Experts of a small language model.
Size: vocabulary 2048, 44.9M parameters.
Experts: 64 experts in each of 10 layers, a softmax router.
Training: a variant of Adam for the experts, 3518 steps.
Below are experts of layer 5 (counted from 0) of a mixture-of-experts language model. Rows are named router (the router's row for the expert), gate (a neuron's input weights, with its number), up (a neuron's input weights, with its number), down (a neuron's output weights, with its number) and show model dimensions 80-159. Each number is 500 + 25 x the weight over its row's rms, rounded and kept within 0 to 999. Numbers have three digits each.
Before each expert's rows: a language model's description of what the expert responds to. This comes from a sample of Wikipedia text that the model never trained on.

# expert 28
It responds to: Endings of personal and place names, especially English place suffixes like -ford, -ton, -land, -ley, and final -a.
router:511486479483497486492533487511517502525555463489492500535505453500500525468487513532537523521529509494472511491504455534556494536494485485471503479500486548514503523501528478504520516540520511446510488501516494534516466537496533497448514498
gate1:462473487541511507470537517512515491504511501540559487508488475490522524557508501468513505487512482500476483497549493502509495514547499517458518525484499488513458450515481463466487483464496524507509524470480536450506501529502499509510499483
up1:527523516556558514492485487496520481535461503454507507466506469504493522494482459531510484478478490495506492495518493538522498483515445518474551490488508500516487481499494451488505476463500516543528499537533495506495487525464483536489490473
down1:484509496481529452457477478471525492522523505459525482513503515494513480480533510514503507482497497498471491428492464492453519465459449505512489457452530477466513528546504486489501518539500490501517507471482493500505496520455520486516496521
gate2:509483489506481491478487464504495532489477483503513488485531523474482503485514502523518519493469462462518469499507511505486498501477509519506498485533480497492549504540493537463535562442513496505569520527512468507486528489477551460461526540
up2:467478452463476472488505482563532523499460456504535497455527508507510498457544468541527508499455471469511500521498497519502513477478504460501533463527488518504510501526515509507510554485522487495518515544533484532465544497500555466493516559
down2:506492520558532504506511524519483486501485500521459518511475524470541448475506518475528509518500484523496527496488516526510511522494489522519524492482494512487515497526518485503477522467518536490481528504470511493490499502474503458497483534
gate3:445491523506537530490521492487465524519471515463500492480524518476499539535500473458479510535531502471444544473517484488497454498515555489496510495488494494474500498448516498491511513517491518480467506507487480530466495454487495524547509534
up3:497508494508459499507515449485460477474539478500491446472544543439473510560488538485505529475487493512454496517513499483527436519494519523463506439486502507518455516506505477463518552529497469450502471484478524506454508516505529515511482519
down3:480498542485484480538483523533479489502473529490514505517520490521504523516477497502557467506513468464531457513530528531489480492475502522496498496538517545491464551505502527524488472454517509471475487577500518496486465455529497502495513528
gate4:478515483507533500515476502487549503492450521469519477542491508479457506473499476524491503530510491530530503529478487492455533519517550491542494497448522489516509524470513503462497512513550434521460548486545507493532562496468513472533480502
up4:510500533480475469466518553496433471510544493560477530457473482528539469551525532477468490472497510510481519499470526475500476461492521516490486505499455464521471444526493497512552508490435558534506475486441493537478474500547489548516511507
down4:493502544491534488499494469527510489538521484463515516515514516507448485498488496540516438542476514519507498501552543488560509481483501490529495501526487459561481493485511501508521453488463522486494509495534548473519501526509521503490511509
gate5:510518495525498500533487478489489546493539534481478502523488480482470539493479552507483568503565479487526508492506515511486489483517526545491467453517452526495471530481491477484477474518523456523451517482435505474485522531493453518511505494
up5:476512499543503471531499485514528532500528491484500462535489482512513542496517586521515529511518502498539526483501528525501489517497496503542489444481491555485499507462487452464476500534521477464535476457472530470510524502537487475470512512
down5:512499497473477521497516536531546465491439463528496468464466524528489504504474503539482490515507499509452541504482462514519486469523533503485532524507452487469485527491525483510529495519479510473532504499470529472508532480530531509557521507
gate6:524482464520480489489484435495484465499483510490514500542472556501518448526517523534512490506525485535461496500517525519485491490468549487469466500479498467510514496480485503531501534524508499482494490458517516488501465526440489507466522506
up6:478476520496503483541521449514513488510481480463508495540469503510502479518506506496517493503529481527486500494545539499504512495513522506452489473507493501477491492474499529529503554558503489507454497436503533483508501488436507540493512504
down6:510471492517473502501477495517486489469499485514532505462522492450519482467515503515510473512510534510524500504474483473501494499519499499529526460477512494503453515525468490529506503528479490479502512552541487482515565474509473486522505491
gate7:557449487492495495542499488530502471483518508529526532510485490536501485498570473532502495524514507535481538482521516547512517503498498492497502485495491441502489480499509510494488491510480482493446488516501455465488491493479514486496512500
up7:510495498466543544475510468494508554524498509502481476485453507517482486511481460476508478483498523497511470499484485478484489531521496492544466521484445493488536503469479539517470549504511496500504521474503497546513528530508503542478495549
down7:487496518509451475511513460543491484473503510514533454454481481536481472458508489527537497513453539507465485480529463540532474493499499520533490455491475503480465526512493493532484487517480476478502496493477524454466548484535532496519527496
gate8:560530538503530482513500480506488515557516525461486508493500515549533557516482483487506494470519482507494460488488487510480493500468495463500486529501452539497486469483525485539511502553528487489492480463498502491562485519521507496486434538
up8:503471515498511487496493456498548522519492506516471467517553529514522522513506543497507477477524527547512502516485545548493464523491502460501489467498496496511487472517527501517488519516586448513476483464527467479505490521497516506488475479
down8:496513456448490537504495466485481554474497472507441537470480490514517518494524509485514450474481456492503472525534480470441549507514515509531525496553484508522448502484506514513493522452478500513494496500524483504548497467535485524491505521

# expert 13
It responds to: Inner word pieces like ens, in, our, ans, os, ies inside longer or foreign words: Def-ens-ive, Studi-os, Entreprene-ur, chin-ensis.
router:486464525538518499507493541525495463513538485509530545494486508518528532511529525470481490511490505485481513552498528491521509505538525488469484456521544502496486492506544493513517503502448513496502522447485512482503496476506463497536503473
gate0:524470458534494522510473467506446515534535527487446509494487516464508501504432525512467541516533500510486499455493464460470462511506477523462468499492457496523513480516510506512477514480511495491479505500495475559496492535502543486475491589
up0:477503481523506503516482485562492483487519495455521489473536542492526520507503497533488499496468499489449507497521513466535454511498490471486513477508502535547470463549516531519480476498496495515508511475498519517489477533532524500510492588
down0:489503495514490487538475498521531458445530477501524487516504491481526501473500521535494491503530514500499485488515468486532525486504530524539504469547493559514507540519469525505521505526491517471528489586500482476491529480488526500547480501
gate1:510500465517515521486496477511510485546492542486506503524490531512555485500510491498473507500508543512490454499545472477482482522479487562498486475519485498510477488528481478525503486485519506535483480498520486484478508484479532516513502481
up1:536530486505521515524483490489495497490510472540505488540523536486518536465544476518521532456529482480492480506541493553499533491504518457502457483511496493490489504494540471505492480485505508532517501504522511551541519483525506483459508549
down1:544492512499459524453502497493527507514489486483504455542471520513510484492523501489536504506492520522516465479517455499482476511481521475510483534506522488501549501498457495500510507494494497536471494507501545487512489468506497451477467499
gate2:480506470552509492490450495491535503563555504484471464511521546481499497478512484499466477488475463498484548552511525488501484501478466493521505494512490487473508450484522464521534473492500540499526526493467524498472476520518474506518520492
up2:545521483496484492495513474500547489484508512485491477536517478503460526469502512471522523468497522501521503483525506496533518492544505506522481519477530539534516487504506479481524524530550482488519440492483511491534452490523500511469481503
down2:465512441504499499495548490507503454499508511472468481529513499483477467525496480529517556544528479528525489493543491504495505503467486477508516485481506490508505492522510520511520528512515519487488496481471477513498521523479501426505448499
gate3:511515485449550500576517471514503466466478525485492517466503495493485492531506472514555525535482531522469492494490514540498509491542467503481458503490470471516468528496457522495491501547528505530470466507541522549482496508519480489523470512
up3:516480499510478488510465512518490512543492484495464514500466497504509485526485490471470467476511502522495534482493490485493504526506497480546514481539505517488521489557431501519547508501500524449459533538518482483505509509496486507503534514
down3:513512469506477493516496517538497502447490468516516547494526512484481492500493527491538469486520537505550512550523517483497489479516506503466553510478510485503498477452536502528494482483509547504514498487476481498484520532507529471451509440
gate4:503496508521476529475514506484498555506530458449473485519486492474498480474494468523487485514477474487494475515478493491492464509479534496473499487543549471497460484497470498481453522474451537480503473478510519492495484490489477498488501488
up4:503509487508503473533525524494533444488479541536488519495531505541500490503489494459496528464496527515480541523513494480502547492506475492526521528496447524513480529534501499535527479503536492548548489525513509512492551530528533467492513478
down4:532531515497533491446471482488530485516529527468505481455534516516520521514515517503523517505525502498503479519543544521506544480479505519504488504496530526506564500472556490536538496545484511488474464505497506506468476490453482506486496510
gate5:514515500482462555510498488508518451468499453544487485467521537497505502526500525478489500468499487466526497505510489509482496518528499522484553479509510481502546459490531534494514520490492498478472523499459514445492493482490477479482507480
up5:538524474554516476485545493463512511512507513470508506502487499524541490460505486488496493535494469480498478489510492473535508529506485476457510493524554493522470536533520455515547526533492494544483512524515499485507531494506477519493497506
down5:471471523515500503496445471538494539479480507503482503517482514509485499517516510474466521521520493483493509526519497497506489474517485528517464527496472504468479485511496558457482499502501508474516512504476486504432527557537499478491470534
gate6:552481450513461469456469496493525493462458526456479498501511486499473531515467456498501510533506526463497481498481465464487484504514525494515449501560528499492565488515487486468510479522484489482488461522478495524500549524515503539521481475
up6:489487498529471507506487470531537442493454551482515495452519475473510517491494493510465490557510532443469468497511492457498498519446527490506482482546513487512523496499465467486501498524514509510490446491493502501503531514523486504530506492
down6:526529485484483510508538470549475523493488479506502458491461504487520485504534473484514475504505484519492467488528471472480541495463502484522494501439546507499502486504552520492534514522491513489500528492503529500462489511535549478485516508
gate7:498504503483494556495518545518499559532478508517478525487488487484460555535496519496446513514494494507508463484488489506487506462494478504503456513509484465479532503530443435472463514495480508461510476520525499528536497501529506526511504487
up7:496455462453459439486488490482502492493517506507478444527536464530493484506520467518533506471527535528513480496500490513496497521502511516530504525507508474493493484474534542519531486476499506503520484480490472495450520494453478489474519490
down7:501462491538469496487500514466491444505497511489491505520495527489503499493506500480435491564499522507505527453543527515486520501477507501486527519476485516524514503488506453473509452491489537495487466481489530531431502482494482507536487518

# expert 25
It responds to: Noun pieces and endings in institutional or civic terms: States, population, government, University, Con-ference, Rec-ords, Educ-ational, Comm-od-ore.
router:509479516473519508492532507509508505485502492480496464526467514503541504526492501507485478477496500461467559497522470480523509519479502482500498513494534534518514524489520491501528530461491531492526485518487501466527475480481482503516458488
gate0:511512515546485527548528465522494503491484518457458507526513507512491517490550513530500493495474500541496528477549474497517517488478500563511509507466457501466549514456493518510527474502514521493520510513470512487561489476471454485466554562
up0:496525493509525459517470520537471483511511483559511485489477499469515552503456509485496513456501535490506500499515537492518453507542503459495507465543505490500488463475522446466515482522497511517506516466508519512483481516491468471518486515
down0:522492541480508479502481499481488440563461484473452527486494483468489479497510495447530506463488469508509537551510531494522538471495474514449513508538533464482505448453494516488521507512516456532449506501529494451469492505499496529504523509
gate1:491475448505490478501471494526516504534496457485507482492462537486493482531477512536496460527495491489466518466475518534502435492495495459499502580523536490525493489485559546512510433482494482496468515500523512521486468529487480521511460449
up1:485522486467517506497492523458508509500497535474488511489519427477522519473494506500484516455476525556549492479493491477500509499522490534507502459499495521512509521479470451496486490560485510483568506522531462539542513515514485489465501508
down1:528475504536518513480480442495531500541527489423489480513489491515537492520467548566473549521516509468452491501481510492462522496456529480494472496483487480484476510507484518489482502543498544502528534509537505532509481521495496514478464499
gate2:461476523535468521508576491522507475498477463494520502464497497511525497498525505469507488554452505504462502503513499456525458502489517499494498497474508533528487477504490508507507490503505489527520504476449548489514505487508472514531457516
up2:496504467483477508467492547483533498518459447513473539487522509501468476484458511499494458515449488520524515487425492487486509489508506529544491519505518555480537538524459528521475481543474525474549495523519463493512510519501504487502449524
down2:483470493503523508525515507548501510501505572505499488513502475477507552559504502518447506513495521545473476527485480506533480527511537492545507506521513476506450490531529521433486484502460494528524540489492512548486483497526537542517490491
gate3:491473502520577463496522511539506466501540481534550453476525522511498537450493539482522500520505452523513519544527487495504522477509471469466555510459495477531552490449533522473533506505460521523506488509473529501465516452529484509525506459
up3:498455471493489499524509493489498479516523534510465541543478520519561514487497492512543518508482496568445522473475523507507470497514495493479526504457516485494497492471480489499516471466527510493505478535461502516504546471490538548542487533
down3:512501506544505484527446495504484547537430511515488506516482518494489505530556490570504516550513517495510497482512513517506511494501541510558545468512498520532526500540491486510484517546505474485515473484526511509530482472507475526424472490
gate4:489462516470522513451506542512473469484484492459484488466463491472480512474506510464521461490455471486517524471529503532518496468483497521497530473465501497501518503527485455500537506508537498536535512526486489449537510482486446509470516493
up4:476480492519472515523505501477529536489493533522490491477527496497490486511507500529465502551493595464486488521433488505536508506534481513529519509523485503520525482492511493536492509497494492460479498546526452482476472510497514485471469458
down4:552487515475501468485494509530495521494479542530506529528509529491523501502527498494494462511523490482513482434522491509508481501503513477483489520498556513513497494464471456521490546523554460494518483457512483517496504541514547482489468521
gate5:517485493505497469555510496503492522499520536528511497536516532505477491528519529527470537473525498538485485513492534510489533524498479541535487503526500492491555465534491492514449500477457442497481481490526475516533504507550464524496507477
up5:503487489509494481474434526486503482506502495478490476490539476482494524495452484491518491492472529492492487471473491503501483458485513456481495507495537480472430492447492500465538522506489500487475541473489482517456487504476538496493516530
down5:503471507532491460509425454471480525527479484507498537497517531532518503504499463492485521475540495493460553493480509516509505560512507472504504537499528516519500523539511528452502517505493495503489452467506472478496503497524500519445544524
gate6:540498512486513512488474485506508516467529507528478572487514488515473523518527500508486487457530505460474457508527488514486533488537513511511511464520548504510507491506462444514527514491517484469503530529497483499500530520516483505489531493
up6:494505547479508525480513513570526515461488501514506504470511490490482526496490468475493494495500502470511529570520485458511512507523480464508532492489511508574518516466452484509553515505566501518506492483480510503537511471505483531547505522
down6:475487482482555484468519483494523503507454517562470508495478530475526529509558488453529495519482523495549550515464514495506557518491506515520510484501546529506515494513500563565495557510516456501482483475526476508482504529485499528503465497
gate7:510518516450507481532516491495515514504506491499505518490489502508514571460442450501539476496494476475494512521493508507528491498508483546451518490513506491506516495515538485487476475504542489488532512504517480501522481485462491478530515523
up7:493482494499512511496515461443490456508515520433474480500521488513462481482486500495539493565532479518480489572502459504509518495485491518550478505447513457533484502513570484500508509511504525467495542493516549484491473471459481480516506495
down7:484496500490481484481503551520489512528513498487524505513508517523504518518509501492534482465505505488527493512497456468471546522472496486505498529495520520475509504459549502502512510499399525485541500481488517513480486552523537547471521488